Weights of a small mixture-of-experts language model, trained from scratch on English Wikipedia.
Experts: 192 experts in each of 15 layers, 48 SwiGLU neurons an expert, a softmax router.
Below are experts of layer 10 (counted from 0) of a mixture-of-experts language model. Rows are named router (the router's row for the expert) and show model dimensions 128-191. Each number is 500 + 40 x the weight over its row's rms, rounded and kept within 0 to 999. Numbers have three digits each.
After each expert's rows: a language model's description of what the expert responds to; "comes after" lists some tokens at least twice as common just before its tokens as in all text. This comes from a sample of Wikipedia text that the model never trained on. Tokens count by the router's weight.

# expert 4
router:515492549574417482462533511532476532490493504502502444511497478550513463510452554463525488517531490458575502487438410532504523571496429465494477468450445572541579472483547447551481491477520497
It responds to: Opening quotation marks. Opening quote marks and words just before a quoted name or title, like named him among ", honored with the ", renamed.
comes after: " the", "\n", " as", " a", ":", " of"

# expert 53
router:562538559516451447498504491509500524538557559457546461542533487504562469536454517449532573520470447458514537483483389526517510530468474495495491487468476535485510498497512415553507479513466544
It responds to: Table cell values. Short cell entries in sports and results tables: scores, position codes like MF, FW, DF, country codes like ITA, closing quotes and parentheses.
comes after: " |", " ", "1", "–", "2", "|"

# expert 46
router:540515525491476468472496438510459528600531496496557462567502462515529503526457602435550561562436495492499513492437512504545551524503510477466486495488493524504556575459481467502516494487499539
It responds to: Infobox section headings. Infobox section starts, bullets and coordinates: Coordinates, Population, Website, "Ar(chitecture)", "G(overnment)", degree marks, the line break before "- Country".
comes after: "-", "\n", " •", "==", " /", " information"

# expert 44
router:511551488573494420445526497527481585573486550519557500526551463491542469505497526494562512496485464473527531452474498547489518536479486445432540444483528480547537526403575445504520468452487528
It responds to: Name initials and titles. Capital initials and first syllables of personal names after commas or by, such as K. J., Dr, Mr, Jon, Kel.
comes after: ".", ",", "-", " by", ":", "="

# expert 32
router:501552518498432516499575436521489557500492539443525467535522491490556477544463573474518544548508433439490483471457472551547493497449488473480474442476469570499537547458504458516510514509490495
It responds to: Digits in numeric tables. Spaces, digits, decimal points and units inside numbers, such as vote percentages, coordinates with degree and minute marks, areas in sq km.
comes after: " ", " |", "°", "4", "3", "5"

# expert 27
router:590565546559475441517582485511459519533479521465535479529528455529521497537498518482542506547492475485523529444483483542476524526407485491496495523482514486506568518452525466599527474488502497
It responds to: First-name openings. Opening pieces of given names after country codes, list dashes or table bars in sports results and rosters: Ev-a, Ry-an, Tre-vor.
comes after: " |", "-", ":", ",", " by", " USA"

# expert 34
router:525521559537499464494503508527440550497497514529528492563544462534542467567513541466539511549429474434509519457481460554458501577467489436496516455477523524554526512457496445547512509446491542
It responds to: Appositive commas after names. Commas and verbs right after a person's name in biographies, introducing a role or relative clause: "Geoffrey, Archbishop", "Susini, who", died, married.
comes after: "\n", ",", ".", ")", " and", " was"

# expert 23
router:536540545501507449466542461521476516552534535509486455543519448497548428591456523441519540586485511439557478456476485566546579504495497477508489455505500566544508515495500474497517475486509564
It responds to: Section heading markers. The == marks starting Wikipedia section headings such as See also, Geography, History, Awards, and also word starts like acc(ounts), inc.
comes after: "\n", "==", ".", "In", " in", "==="

# expert 41
router:611472562544448484516505490527498503550509519492555454523481520580516416517484566457509512531521482477582552499477491531602496518468482507485460500499438529505547491487517485524476532489516520
It responds to: Table header words. Column and label words in sports and statistics tables and infoboxes, such as Round, Swing, Time, Season, Date, list, ±%.
comes after: " |", " R", " P", " (", " S", " L"

# expert 10
router:488507503538476456473515500516494515566526540550464456602484494520543449552448521490528527522490474451536547456499465525515516510442482453453467411439505481509573539414488477527570484460485484
It responds to: Title-initial word pieces. First word or word-start of a title or proper name, often after a quote mark: My(ra), In(side), Me(an), It Happened.
comes after: " \"", " the", ":", " The", "-", "B"

# expert 25
router:543535564580432481442492552511473523537490529493531507527499417557552477518523515486521522525523446507566550505472493528517530484500498463444507462453451499561568561445539461539461480409449525
It responds to: US place name starts. First pieces of American place, university and school names in sports results and biographies, such as Los, New, Kansas, W(ake Forest), Stan(ford).
comes after: " |", " the", " in", ",", " at", " of"